From a checkpoint of a small mixture-of-experts model trained on Wikipedia.
Size: 13 layers, width 128, vocabulary 16384, 14.8M parameters.
Below are experts of layer 4 (counted from 0) of a mixture-of-experts language model. Rows are named router (the router's row for the expert), down (a neuron's output weights, with its number) and show model dimensions 0-127. Each number is 128 + 24 x the weight over its row's rms, rounded and kept within 0 to 255. Numbers have three digits each.
After each expert's rows: a language model's description of what the expert responds to. This comes from a sample of Wikipedia text that the model never trained on.

# expert 51
router:146095126087157055103148156129104081117121126135142146126133107110123129109151122119114152112122111119111103137125143129105179124123096126117101133152106051169111160145091156159180167158130127115150150161132135108166145135093133104139148094110181121100146136118146121105116153123112118124103162138132143066150106149088100176142150129155128134135139146094132118124108135108129135118133
down0:128127123127179128166079165126124081148102115139127119143096161134122127122149144131136152143156179121109100151119146078126149130169106081128093116127110110120136074124138157131143099100125097138152124132129111156146109087142130114154090120110121102095172126123135136144101126116110134152117116152136097105135152109105109136152143117134147132120144124063129099149154153190129206128157
down1:131144105132146121106121131130176128118108106140121144082142114114088157112077120155147105121112106180135126097120125090134100147137137110109148108088137121176115130157188133124091113126124130128131139143126080125162167114151114139109127068112098144141121196131149152117121131111093146088132152162124149144146145148151168127083118121127102129129163127154146169112185124124095106136103
down2:112095094115125163109126106094160145173113127097124166150124088149146159110151120116113131135157118121124169162115134150071139179131153129155117129123148148112149116111118173137100175109135135123141164094078134129143146156146129108129136099133104118128099122122123083102058173067116137123118149117149143120168154150101100120144096106120126131126102143146127162090150108144112129153146
down3:126128113115082144141076144142125156102116093120140117144097148130093134100136162158112132116104136078111122152159166120135150132059123152090161153184133114086166133128133099123133103137127100130092111154132137103169135086146174100130169120136099117142122128113133142145141114149179123168141100127149088134126149133106090126133113133137118124162166133185122140110101131143105132152101
down4:159103123113138134144133104148106137131178137115104134135129126127147139119127157108126127110150174105127140144139099116147085099130120104112098126154142110156146174077090119125157148140108091125119149125148129109087121136173132128089133147149134178155082076175100122100123134097116051140090143137126162155110124142168132167133112108097119141182147127117152153134132162120097126115111
down5:169109138140123128100150091107141144107104134136113118151057123111065112124188135115157105144147143127124168125157148101113133118114090149136139165123118127127162117118073145141134119125099125113138143166115131133109148159099095170129101105140136147141125146106172092104122110133177147134148091099138148174125162087112154117159150114141150126103153121113134153137114078128110149138079
down6:123133156142124174100140140137137111149102084160106137151134170151114129196099115124157097108137104146151143115148079128164110152119138152126163151118147107107105124078139121102126137126120145104094121091124108148143106127194117106111158121117140101096141154141090138099124090115117119126142153155148090069180132138169112120134133086152138124131110132116154103142151146120152142080123
down7:141117123164121110139108119125109086145156109117119156114105150147130112180143131120120129143127123094179118139102130124121117170143132180112153111144111087143141095128087098102164124097106134103151136124118143132161105181089111104155084125153171129141119058116134156155127107133140162169164101124163109159135100145133160112063133142132149147142116086126120118137153099135104125109121
down8:147087094133147141151087122138121153151106157136140107109127128104108102150109139160131150122140122118175141144125109150134089068132129126130121116146103099133186147167134097166141153128137140148116130154120081156085111112145172156104121121152128127132109159094175136157140128155125138135141077080156127142085113097126112121090152169119126076120096128129143131067130132115137130163146
down9:153172115095093158169153154075123079134085166122059136126110087121065122172115095140110130146152143107104140087125136143092148121135118108121121131124135151119140153136126120120106103120162125115146149091141138138164087121136127127163109162145120128128110113124117147104156087119136129135103141180109160151127165167149145141120155110139182113134121119140163109142122136136100142101114
down10:105155110109162119133142120108104118151147104116096120153119130125149109160105134148132144157117163156142122112112194125098113121061101189115128098130120090173105170114110092133090140112091116105126126134147113112091182169176119137102111158154119116122113156123142163157131099166114130126101112144118118108143103118124155120095118117118133147147116185121138167132145133129106107168114
down11:142105117137127149165168137134107117120126143094129104151153105074082153145164146088137135105136096089146109120122139092107149145098077132097097160156184121109144149179122113090169111127141151097098124135131160135129159150141113120113110137158183126159125128142131113169097173133103117127133111140164125138126128076117097135148181103102108127101129106139107127153142153120120115128110
down12:125095106121111125142116098126148119109120160145094149130148120142111146142106121108133123171126121145150170105124168135175125111157149102104138068114152155177151130125105121117141142144122091144118135126125106141098160117176107100073148137174090123106114155170161098128130160131127099112147122116116119106166113117112188125125148142096116112123144125090097132094116141088124089186162
down13:136139153107096134125142168132147137119096157106111069116166120112127118115121121123113124145131089127087079148105133092117180095116142144132162152096112102140112135141148122148134198171117104163151129138145112142156105162125166131109120172142153140149128151088109131076141115107162140107088092111141094139132113110130157138139180134148145132134138077104096117127103123105152153124146
down14:138084149112139126087117140143080051100105159140147124119159145142107132136150116124117158159139114117076156103103140128167138149123143129079122122105118108127125156130139135107113159144126142125142130158101158181116120126091135152166099156114135112127141114137108102173109098141107121077144114085118152147127102141146116174135141128122139147137158105087094118143115125105167103159184
down15:146084130089152105145138179168114072141123130100140150141136133159165133125141124144155142133123110107097113128129147090177142128131094128153093157143127135134158114151093130091119136123116117169121142158092126111124149101149131141138167155124071111047124122154151152138113075125125141146108136156155107116153169121126137103123142112114111112135105168112095119107164102131151154104089
What it handles: Short letter pieces at the start or inside foreign and proper names, such as El-kh-orn, Sh, Ch, Z, Al, Cyprus.

# expert 8
router:111108128124155127129144091139099107139166163133119139097091112094141178161080111138103116137128141154146148134162137148087111121135085149095123112114145138138127121097114161093232133141124098130156145141121145148122093137114113121158141070165141120127144110167143110128124115130119096138155145128074134114149152141141138115117099126094124101136096126158159139129118125104104101149174
down0:110094178136131133161121129133138130142146116115147141125101125140086136121095155139127136162125108126107041103122150105118111165166116124147108121113117161158130151159133159072120139152095104120154133146173140132111089122119153137113134105121113173147119099149110147111172156134134161075116104125133144124135159108118158137097114121121104123146175102150099128118161169119079086097119
down1:145112134166087128139117142121114135129162151137138149105125118161126157140108096103153126133079109145140133065103154135118198124151101165148111126146151141117130141180116106135088136139139117118157114124140131130135124164107107095106087116127177110139126186094127160127106150117146140137149123070107125111133091155143132153131092098167105101137096078146151147101111133151126141090107
down2:129099152164157144110151102135133104125141101108108117097123133098125178123162130135129105101152131095151114129156122127143124152111115109127130139069147136114175137144137123084099080124135108143109107113143118121129102132137170147126103113149123182085105177105109161147157126108134114122129113131188133080146152135118106124135126075178119137106183125140170087154142123103127120149171
down3:090113127099103135137108148111153171137151146114155146102167092183141171117128122152108123087084118155127105155118134156107141092118104142139101131133134180096107127121145119072113171136149116133126115158151117170129146136134106149127146158133106152190154124132103124119090136089133089129109115089153099134140116164122119126140186117139126126060122131153128125088134140112110135104131
down4:119118154139096126144146128108131111118105133107128143121117135119142134127184088134123119116164104152118089084176153122140154112130094138157126200121107163187139107089128133119114137100128130114152124128111131139132149125102124133119155112119124126149159171140128150120179152148128160136134140132144089114127115133122130073117162118099087154151124093155044134135093088082139151114126
down5:117169129127107111141123133134096111132081108122085126091099126120103114182176120105121117142100142136151126103110158148130133143188148143144116122124128152149149110110158141166153141156120082115111136115152149130175139130119059103134100167120059106108110143149185149128149106124107132139138166092138132144116152114117118144127100142166113134115143112125170094096155170122121107122114
down6:145142097111101143167092109094135141137138112150108099149136150123149077096138104181146098105170085116121131131150111128084116156143120104128138125146102127125141130127138161106130146124119110108154122123137152072168130149117136128134163125158141053175147114154145107061100134116088089083162126108124143124154144147137147126148147137152159113109140100120103127145149166125163107138144
down7:156151145137079128131145137112125119122098134119119102100144125152133115128170158119134115112121108130120107108143135069118141106178127125110083162128150188109115159160131098145124180102121090134135145144102146139101110124182122156081093096109103084143156094125114126127110180085103142134097161145149141165135141137178147102104127160138136129132095163118102156117111118155134120120136
down8:088078157124121128162151075109129142098135203115121109172165114134118133121108124139122129096126165107125130133141136135140144134121122127111132132170148132122117186101113183154108154099089136131150133126163121105110132114126128155083108142090108130152138115130141162136105092149118071107159135179133150098166127158104079147140126169129118113086132117138099129125107122106141130155114
down9:116144138115123093163140135157106121087151129128123173100123159154135172159135122147135112114137140102132144115075147146175127074130162116149131145134113132128111079124178134136141138114164137133123132140104130151147085135124109093109151121134091144123108172141111128121122156115076153113143131131105155118123152165108116125135080115157127069138096160141093052127123114134134177101130
down10:129106078144129124138147144146098145152129154098125103112134132126063131123121165192106131147111159149169100154159138147164116090142112156087155110135119169108126120154107087114150158156146152147142139151130104118146121108144130129166105113089137181093114119116164104151114121087091096089120106105157150099162096147142116103136139139100114118114114168141111124144101128130122148100151
down11:161128118136164083115143162121146187136150121086118176134095097094136122105159118151165123117104105093118168099148111143117125108171133159140135134117087150095190130105139131128183124104143120106122093127168108149119148125137127111114105092149129118090116139118119143100143114141084141137104107108133097125128145106142132099120171192125112108158133118140182115169111124126145122115118
down12:128122147158102182118122133150133158191155130166169099135147119135157095135144107150125127145110155145129139131111152128084130130103093148132147119126038155078092135138163131099103132085084124136122119150148105143143104136109151141142118132087115159122107129116137151107147088115126154121149123131149151169082108136087116126117130102139161094120134191137129128112131111098108112124132
down13:180072135130125073156154093132149099142079094107154144121148108126136080079147155111120127129103163089088101090109109117173120132115135133119156119160150145122086175154126082112125133115108145136147139120116114132129120138156131113123144145123136149154132145131165140136151187126127141114111166154122120107094097147134148120119130168131120085118104150144103138143165091173141136108118
down14:134052106156119173151134114123128081141071091098159129119093119152148147140142163150133151168091122112135146130142122108115100120156113167134126140110125150144155069130114102107174164119113075146124157117154122134112083164127064165143134123118126143087107140138116114131135118130130143135138152111104144110152154124103094195156135148135122116136105134120111144131139126147126138099123
down15:117094150123153173085139094088141163122119096162138115111154147141139170130139127090153151159077113141115131140130088093118112094118156099120150146112104157160136147127143127142095127114174151129129124118112128157138145091118110082145131121123147133118121124125118144130107119166122121116105112108132146118113126111142132105133171146203109169132122116108117119125122126107220126063136
What it handles: Commas, and, semicolons and closing parentheses that join list items or clauses, e.g. William and Catherine, seat, losing.

# expert 55
router:153123099115107168150145127132173143121175118135088123144110159112154065118093131151119111134121071122099127134123118145156095095102189128108127095149105120138096159090159163163128123114134119138104123137076128146117139106132127096144112104146136133100150149155139146101143135106131156121123106153121138166147096153148141091101114128144201104139126181141139143138113110160144106150113
down1:120130134084130139116112118123127120127131141110118128122126133112151152123141137083114132108123135121162130149136152146143169075150130111162150145143098125136163093186144127116125070080121118119124126104158087131119127090094129130099134098163122184113130216132153098127084134130166148127145124104156148124121163090137165104136116119126105156156138145151140118148128087154138075120097
down2:143099134138152142143123138102149113141143137132094096123160084167130067127156103117121153137122123093106128143158114124121134090124155130144105157130096147139158084140160117122149148095106104136122121165139113109146109161128182136135113140131156133120147117135087122120124111120089132115134117128149137142137141167110160120165135063163179085126079089110154096169144128106091172153098
down3:134120159136112096152126148143121153157129125146105156123123137124118125115116078083121142191090109109094150140120103147124118156107125085147131080171131123112138158083108104148130143113108171118138114137132157136092104118134151134110126123120081179123151174138132111156153092153120130139135125160148109111179127126091127081172117161095118121137117163111097163084120157130146160103114
down4:120160164131098170074116110102110126128145086155137101175139085172133090136136100133139112154144160090136165114137119140131131075139124116122168128124134139111155135119132125146094108123124129144174191152159108158141120142111114124133147117129091117116111155101115124073108110163138104106110168141167143140111123135148130105130139151125144089131104094162149093160155117090082141111142
down5:138160156098116108147123139156149144104117143093107081153157160141118184149109150137133112123146132125131084105131063145115147143181157151094108132124099111162105102117109117107133091147118118128089122098115123094123087129099136139117133115148155132117168117126143168085159095077153136105145168112131131123133146154162082128116144123162142129138142140125139182120132137084150135096157
down6:117096131158164111131131102131106108143154106081172111138121131135149134109111113139069123129115076121137111113152117163161146144139140101119109106128094138110148150130139111152123128143133095160173101152182091110164166187130080112159127136126141129116131102163094130108112175119151112167100102104119109169126129120107146105123128156111134157159140115088118136128144157101121176093114
down7:099142127090153155109143150106155096151098088152137133132117150112095125123107135127143113116104155161156122118183123163116072085122117146161140142104172147122099119147136133110123178058118125163111116122131121117135168146171138144093129086135127117150135153149158129107068112111135151100071140107155152130116119113131121132130110141096124099145145111136148164136123125106132188143111
down8:182128181132171110119147151132112119168128161134096143118104144127133084132109076127140151134140160085129073118134123104146122106137171122126140124150109099136101140153155111145127116084106142139138117090150151133107097125151162143135122156137102149047166117115105121170143153107141111171095112097114153151095121146104132115148116128121160109133133150109136124101128086167151104121112
down9:106154118150128155160125129137118110063120136138090184112135139119133149140163116158106133153142142127102145075134162122134109084123127118135124121124137122135145149144111122113108164117092075128125149151112165127169094064148123128095163080092134137122097143123148139112127145144086128117108064164144096146154133145131125111148134114149158165176124109106115133105129155143119149166096
down10:139178070115139123100158096101089140146112113130150159097119159134140132129138118141119142139138154132156138133105078112126139116149126144132121134099133126110153090152115141126100176120122138127125129112128088133123184161178104165152141118125122143105116138165150134124137105152094172141122091118082082148147120143116132143103071105149108104113101138133114090112194125171155094125160
down11:122138173111175153126133164120096105143106136120102158148140090183128095117093111106092141145134150124082097117126112108168070101155106109116107143108130120150118128165113120133159119062104135164144142149133112124118148124129130121114135176137156126131100139176105170136112105116129179106112122115096151143122154113120188117162092149126116118117103133117164145169131115136115152115104
down12:115101074150148145162139127154101148121091146119135159125098144127076095180128121124162102122097169156085095127096142121134112170109104122126117144135131094104111154136147167131146100139107136124154081138110176134140115133111119104138130121143105158103147169142142144140143128175130130159110120135173095156139109058126141156089132106145102145131119162098148133117102109126149153099112
down13:126180117116133152132163144088141149125130137151118082097132122129131122156091150150114129109110150126133116140087153123117131177100118172129147093121133143092138166166161143082102085109135143142133142100124137097100128123108153134100143108156129113155133179065158119118090120141086149160147076129089138154123133132121114134132189113157140154119114117111141097108107120135153173099116
down14:120134133134096108102097127137134150098121099135125172097092136166108178149181155127123150102149153147117102093129132128127115142132153119143103144084145111137079145132134135112132108098127141113171119160129141139138158114172112145111132173093135089105121107118110114124146088152142114142067140130153125081114107117184098135123131134170113127137141159163122144161128097063127117136169
down15:139131154139138099162154120138098127154113173156126143123119115152078133109165180153145132105188098170113117140121133113156144096090144099124153103137146105138117140132108102140115119152128136111103124101103122137116134113124118128146074078137132126114110084139131129148130148119185168135114121143154138133117187163128107119070147140110143107111139134147096119154097150101053143132122
down16:128067130112121096135114119121164108112094119181144127108106156116144125105137121152111123105180159122150073116139155098105126090149104124145133135095136163118109113119136078123125117159126102096132141169142097108136150138099147123154138142131132112133101146163133128123096153099142167143128089176154135155102169153158165139156128134129114106093122072155159136126162073149141112134139
What it handles: Prepositions and verb complements such as of, for, over, with, against, including, compared, after a verb or noun, e.g. "chance of", "techniques for".

# expert 2
router:117152137104140176151107138122107122106103145104101144128122150099168161114124131184145154101109130166121117097118166112171174172104092094089161127106186137172105109114158124162108128117133129129126137100175125135120123112110136099142160095157127155144144139129124161144136107109143139134132157138143154097136095142133142091146127105128112097103127079184143148124104082143133108110140
down0:121141124150163111142143127109146106144142125121118115084083168174125121091143114139148108098114128105124174159137116143114155145121132130094102121140113166157120115139093082141148131136126141185126149115123153103161155127107127108123143175142116074108088129132143105136147069100175099076149112100144113135112099131145107141200146122118103173144115129153144142097137117107127146114151
down1:169138120105133126104125107124143132139141134097073094129136122189139153143105106077148123169138166122164133063137087114127126089187117111133126120090109101160117119138142138169128158108187128150129115114101152125090108119159120134114091159141144133146151105140167106141133085110133105105137125116124098158134156114132121150099107135134146103098176141117141148141109128135093160135156
down2:136112090140094089121125163123083166138141142122110135124151154107156119096180100142117134113121129114074108152085154116133135111104171136115094127134139102102110148128104135157127134121136122120167177150125083114115129148143131125123152150107133110121129133166098130171156099102167128147110075098139138121122080164130086143139179099161145134150150104091128137099164113147157161137105
down3:118072140098124116167139079162116156119145132124117158142143136171153185158102109100132109157103143123137123116104134125158110098141119133117118106170084119118114173104124103138105151118148097117127105093138121155095108133132070158162117083103129120175160126112142140129139147143132151146102162123156132120107150136182152118111093171128103144123143133115129116143104125116110071107172
down4:146122170092110058136102119095107141131153151153116128132145056117124124135125136147105111138133129119142114129151146127139102155124106153131127144117103138124113154161135131134062130138109113144137159201102152130141103174139130161166098144136124152144149125083129115098126164127130122092105077117132105151118143097126113151166121120095163131142141116091098144103165145096127179142107
down5:147127139122145114145086189115135126147102132129151114119082116083097116128180136133136137090102117137119127126083149103104121134145126091121162095165163160095183082138132139145108080130132114111093127138156139161150145155134107126110157112171112151083110117096147126158134068138145124113149154122103130126143125132138138120096134159134092133117133130133136158141101130202136152103122
down6:130111151125114133110147099122151135157122136117163155138102105107131113181136111141151100110118137106150134095081157118118099097137134135122171116100165154144188089150120098121112114098110171120154133157119174162144098106149119129131158132136098137133139143134112132166102114082096094144132126118126079101146113085139116159122161136098116139130112109160175104170099106183141154109115
down7:148093162101133145164110129126122118127145129100111138162113157106163161167123105149134134140095106116132105132137146095145113129103115179104114167117167102120114144129093162147109100162134108128131133122163135139170137108120125139132131096154078158132135167123160129139168092105139137119158131132102145134113184135119118047113127167141102079175116119143106139098127091112092100113117
down8:115109134103135137111122115115132166113149141087117122087078118149138145123141119120124118146077094144132133097125140147125133099139124151154138077124143164153132149151122108110144162133158133130102153165119110103150124143167143108079122162120141123113159133154127119174131093128141123113077119165108123120181181180098164145151139116085083134167130113130098149094081123110133132147090
down9:145116120140131155082130117160141125177115085133124142128160161123091097177058141156168117144112135128141143139140146160104117130090131162107112160108106128097148118109111160123172110101112104150145132112125136094131120139127168092099144130140123095123120107155116111152134108154112122174124129133191126144138122075129103115112142094095152145122155167097128143114117170083098111144146
down10:139110075122116162115128151117107123143126123107114147115139100131139077126090097134121116115127163153138130091110104134110112102098142119115124118098107130145117141102163086124122172172157106130125117103150146125119128114147117161087170131132164182110135138108146113106147121149103136152116153150124098154092140101129151130166091100123161177143147147093134163168102151116118152112212
down11:138127134140090193126147127098085132147158141132121105125139137128132145119095124106115109095127130128138088109179100113181124120086094108076113137097135120124120116098136131090099114144123129182131112128168123178088117133165098129176112096118162176162144119087139142140119144124109115157159122111107129153143123111145156129099138091143113162144139163139094141144153130113116158105163
down12:138136115127128114124096165096124136137160123098145117105130142129109079102172117132125162110108158098208154123143106082112140084143131107171165148127124128144147121113114093159138169141114085163135114151147092102130090138147124106130117132112165100113097100131094172168105140130130098144118149139175095137132126111144115102114186111142131104160108126107099123133108140140141148131170
down13:148121132141106135153131129121148105129072104153105127107117126134116150143120118157093111075147163107074146135136112111121163148156109106162142119113127098110146131139161180127114116108090123123124179127137170183159140142133131154170098111085118130091116138149112100125133147112118128090151141136151123113162128126143095118154089108102144089136114163143160116115147088125149190083151
down14:116165087094120171073092115070138153107130181175098101121150110062140122178105153109124110126124141135149126146122054141087139177126126151121103096131146138149104119123139116087144139114135104144145102139143105114125160177118118106119132144102132123105127123110143127133130120130153119131116123157180148146106132153127148141103138130138143133136186139165112145135122135151098123107111
down15:135095137155172107139125099135150139116147089130153185126114116117105101183113114109154091140127099157109124115107120140135106164141093102118111124080147165139081124137165147126120100134113109142095142131145114107118140135153128133179132137142090141103150171184110135110138105127139121171109171112111164098165150124137117090122098106131060106147108154113168116121143132107145134151126
What it handles: Final pieces and head words of personal and institutional names, such as surname endings (Schneider, Beaton), Smith, College, City, University.

# expert 57
router:165103167151132073115168156113082109147123150124144105135104112112101127141150136085156123115146097113108085175158139125107092128137128117135092118173147098160125132162131153093117081131121153152151142141112162138103096158077129155099157126149168121159094123122143135118073135154075108142139104124149123122152094122142143140143146101113145165119121143115115130090118158135112149104125
down1:114105150125154121131096093175104064129122094113124108088127170140130118120126108110159084138140148142121096112176154140113143119112125126147141160159108177099117113131091121102128113105130118119108129110151116177154122145139148116149148063111164142122117140152108146149158105161097121155087137179127166136121118174145095102148086119126146143103106137154141129123153143144084122131159
down2:140146097132156154097099133089125141153121135109161126137120134150154080120134118116128191119139146144151095156084129117125123087146092071106110110092078158119140116152127155122110127052118112154148173097147100124137118173134102135111157121163111147143149145106147134101139118102096134131122153116127173107186103144144140103095133130137124106126136115135129164145162105166122144140134
down3:150145144154143122104158162132130154098107113150159129141114128109106127149163131139088143135167158109124120113125083178125149145136160115164113150128114136148148090149092113100140119114111102143099139165096091142136121119103110114121087182101163138094156065150119107137122111140088134163101118127121089126170106170133110153121165105108078125141135143152173136138134144081106122142112
down4:128096174118132126113089125123129101154140125143068104104179140115121150125104120133156177104167141152072110149098118161129096102159147102126162156110162142145125117119135120131145136140107131131124128122171102109107171133126101124112094178135110069143109138120122126118139107153136105135078152139167169143094170141112141152178112136123135118124132083109106121109108160126135138148088
down5:113127151106140138150180136124127100154125095153143160177151144121161098112099108100177112124135125122119096151181137153108123102053133158128111142135123125138138120132081106148106124127111096156112129127125157085076152123146164139149139096136115100162138118158124107085144133148172116127156171125097138106140154102129149133095099146132157112103107114125154098156131113102160087127139
down6:111117121130130125157117123119072105166114125129121127132164113146166125152132153085099142098130158107145141168148126121082116135144156123140122126143144097133144156126116117094104151137172149147083155164122129091095071123137169087099139111110151133164124039087161142140109136111125129137103104129129114101095153128146155117160133153137129101147122163142117087146152145151089135148137
down7:132137129084122138145127094180140146129103142156119129138102106106120129108158131095123189125186147139097137147130108104129150180075117186121124128139116103113152158114105134117122129137092136128114145110132096124102155130115185175140116096141094134118137141133108153118151103110147134179112114131097108121157183122160094092107135149131174118126153123090146089102114143102129113103123
down8:112084162141121146132139154127104162144100134184134073144106139128131143141098148108146117112103129141116121128156142134134108175138128132077122116114134097121076128106148113113171152111104140150149107103115101107131092167150130152161103105133130095152117119164155133184111127152124115128108101128157155092208152128083114124126132150146109108128178116131083146122141134144113108086128
down9:138103164088125129150156130130133105108148120134131191129109188120115151147097146140103125125141136074088168101125131109134107113127140111161172153155142122138116109122153146132113162117116141143169104144096148144149116144174127132137110110085160149101177152086121141128121124106096113083153092192150098134125103140141119100117112109130128144077126115139097123125142107088092132158118
down10:123109093160124081174160098162131114079122185142117112113117112131138158119115177108155156115115113115120115137141120074201087101128073149150141143142141138129143102114123140132120131130109141077152108094151118159122108132092105123134154177113167131141104120128142126165122114102122115117115135107160122136140114118129154112160155138163142112128132111152109124133128106153184157094091
down11:117097105162126146135113118131131125127125118123140165120100104123158089125113146119149105156150079142145139100125134172121099147163097187079132110134147139102077122112108147094109068102112112097125126167150146149149141132137121106186150165144137142106130128156103175134163131162161136172147129124132128076141120130122139099111101149097073120119109137143121098120095139162142132111149
down12:150166154100137088104165114145151117087120144104151126119128112156178120116105095183154150119079113130091124126150123144126152154159137091156112125138128092147134135100151119165138111111115146169142109135150119158145138115094140143117112153123106167139133138085162141134110091084146134119167098098092117108107122135137169133139104116127127185096071118158146118123151140098126121129082
down13:130090132115111150099092128133132143132090137133137119131152084185101147136108160142110113160165123137133111139147125142072114152137151153118122113129139154122118060174160091102112094107130107163116127139130092133130150154107166152167124138118120117117112135150093127106098124121156129131170133072136096164160144138132099107144125141188106090097130168140164118116124124114110115149166
down14:173105146153100108141125134122101117122113128114143095109108131148126112138181089097109146137160126119144120076161120108160134133105168115160124135124109145154114109156123115153066103092122128121121166128116149128141134157101082177112174148085149184126088108142144137132128121137162115105144122148099143117138079174116153095127154092168115145134172133150119136104145112126131122084121
down15:101155136094100129087122146112118162126115201095153174120099109111120110134151134155155126123126126170108146160118120075128142136112136155108116123135104087126146123149134139117065136154147108154191156138093152135084112134134104161120152123165101133148139133113155109162161162116141160139135137138118108113131112125121116134141136116139080118075166125103074102112115155109119121152106
down16:111125115148116099095127085129114129117129149121130139118166095154138079117147071179119126160121143112133148115156067084122143099153093084155111134121131114150135118115164118111143121142178144105123131176119127128086093113127100167122127177141111151114153130142120121084164142170098148124118097167132153099112143112128159125139117121133112148148125121149128140102103101112178143163172
What it handles: Consonant-cluster pieces inside words or surnames after a prefix or hyphen, such as Des-j-ardins, mis-pl-aced, und-iv-ided, Br, Sp.

# expert 54
router:103140171163124085159140122108129060105086149134101129137114095124112098123106140092167146078116168084131102136161123090105157135142116110120103138106101087124148158129102171111135146116121134131166149142089119130166141141082138159118138077134138135152088138076166124137114148111119143119131143115159108110135122137130138167172142152106121123139150154161114118117152170138144136116120
down0:150077114125146129083112133150101110135116154149160159123140052175151129130130108160145116138096111069156117156131134126164157126144119127142157099121109149151137117105158088109107112082138156135090139151149114115126102110097184128092137153117132130127165097152153137168133103111134109183113146151141134117130109126128109142118148107129161105132130081116122128180129139099090104128128
down1:180112089100123167136127199159131142085104108119127134085129106111114094116149110172152083136124152128128154065155124150160160149148107113132114140100157158116142106138111190125124105127154130153100121125123105107142122105154092131120118168141110131146131105120154132094114122118131122174112151139153145138130143122072150165135131117161128100145143102137118109143133110132106106071107
down2:108127133086165155097143101183143111142137196083104180157137091097117171165126081115089138136139111106128121107165118113131102111142135158133140114102117148139115104143131135110154162141130110125141104101146118137124135115135162164118123127091157095125132124114131131123101116161134141090137117131135133119110101074143153143100107097120153105113171126103181137148078122166169130139144
down3:122115142114134140158104121156081157146111104127135117136177112127077111130076127149125132093169151109119161134148142132136092116137113077163162124104123128112150097120162159128106125120154126110130142137123112127123121142144065101136132165097088133147142159141110108109161122115180156172128125185137131129093116140158150149136091086148101121126095113172158127112111121123074119143149
down4:119137141124160150131092157091123118136104112141164115110152128128130132110119096148156103123125172164135125134117155102098131098149114141164131158106108136099115130128119110172089081150112161146118150154155139106124120180096130106123127149130139134131114132133171158152105105095105109124133129137137102168148176103142138142162164097102191123110122127102094185099112116068096085135122
down5:129144169157165142162104181143135114101135119143134116094133119153083152171157139124150122106107137119165144146160182099140133096145135092137084192113095118115132136108105155152128095135128113127125113112102133124110093142094151115123109162148073086106147151134066099143116086121121160146098152142153116159127110124140128122146149074119133134124143140152133112140093109107114124148150
down6:124135092148151162139144113120135125145099143132141123122148085134110124133163131146108113148123148127132139110101080140112132104133098119108143133076132168154096133158073098137136153131103096112125095098154160156117160144168122102132120147166138143128102119083154069117113143132205111079104136142095147154133155177159122133120111115134108102148168107102134170119117133102166128138124
down7:138117165113154114132139100081105151148102100108130130156152132140138141099141158141136141115122145117137102125135149148129153099148106150141126086166121110135150083117194114123121078089136121149154138104145155138124133136108118171114145124091081161147146116152100119099097117173104150154100129079100105119111102157132122117106139131127105128171124119135183149115178085155175103129104
down8:142109142129136111172073122126105090132139120157153095163136083136092137080161156155154131122149145105130086158146113121124126099095153101131109150155129158172152153157101145159134105127110148145121140147109110118139119135145136121123117091116118077108104155081135119137099082129128127143150127144132140138138126100120103161139134165117099152148153167206108107096129130157119105115082
down9:134159119152109152148152140158097145157155140145146097119133078105111138114132123128153149120159168123074116117122126155090129092074114097075154074123149167134138098141149123128142100128182095135092118123156142126145110115135143119110152116108110173128163119093169155142147140163119106145101152100160113100116129142137141105111175124112111161121117160143088122114104156108116107103150
down10:142113117151151128149112099138155159136151136117159120127099122106123083181161126145086153176111061124163145118073122142117127140137091100128131129105149133115176136128154133093106112127126097126126134155114143158097141085158146138143106098091119115124164131101149131156176126122148101159147171130085149132106137113157156127127098136125091071112086164131130122121118141133152105109148
down11:140101091175089112130157179129084109107125128146107128144143135112133167166150132113140178080147131114125103128112173117128138117078124158127127131162117128113174121161105111097174152112139123105135159120100111141148152085114164119100158127120124167147141102131193115133114145168119179129120089114120084103149096111143142146122127128110096096117124097118166115104128135131118113142135
down12:172110096112155138137099113146146127162125110167155130134119156141135103111100116140128094114108149125148078110151120122135081112162112110155120138153115132114120113131120116173136160096117159107157160127130128150149117215123125140167106131102110136120144134135114093085151140100112143111164152152118165107106160096167154111121088152140084109090141138118135102140101072102128113136162
down13:103108146106167098148082129159116110163154130157152161110125164113094146102110110110126134127159113124168111134132082185149130097140133145130118077159124106071131109120102106160136146089123127126118073186120120093149131121128113090150155161159143110091141165152133126174127090136120121109136121130146170110148150109114155129107147138122106145150131153124146134116127112099105133095167
down14:110128147118107067134125121147119121131123120122105156075119151123152148108098119106135122145099123122102131127156144118142180139119127113115119165134106116131099122170138124133134134098165120128153131166081104109137110150146145188095128130174175142127078158131175128097179124160148154121119158125132070165157120115103082094119149098129144121166103084108151112103153135132134132117127
down15:137130160139119106097155139154098101136153172087116108141139146132134099151147172092105123110129132111118092173119128135091094121139131141101105136114173166167123105125138100103154126121115111131135085100108140146120145123111113099115109160131145166136149148113109139133091126150136068148132137155147107172131142141060170141131131099094142110157112131098161147135148125128130074159183
What it handles: Early fragments of foreign or unusual proper names after an initial piece, e.g. B-ol-ivia, Mac-L-aine, McM-urray, Sem-inole.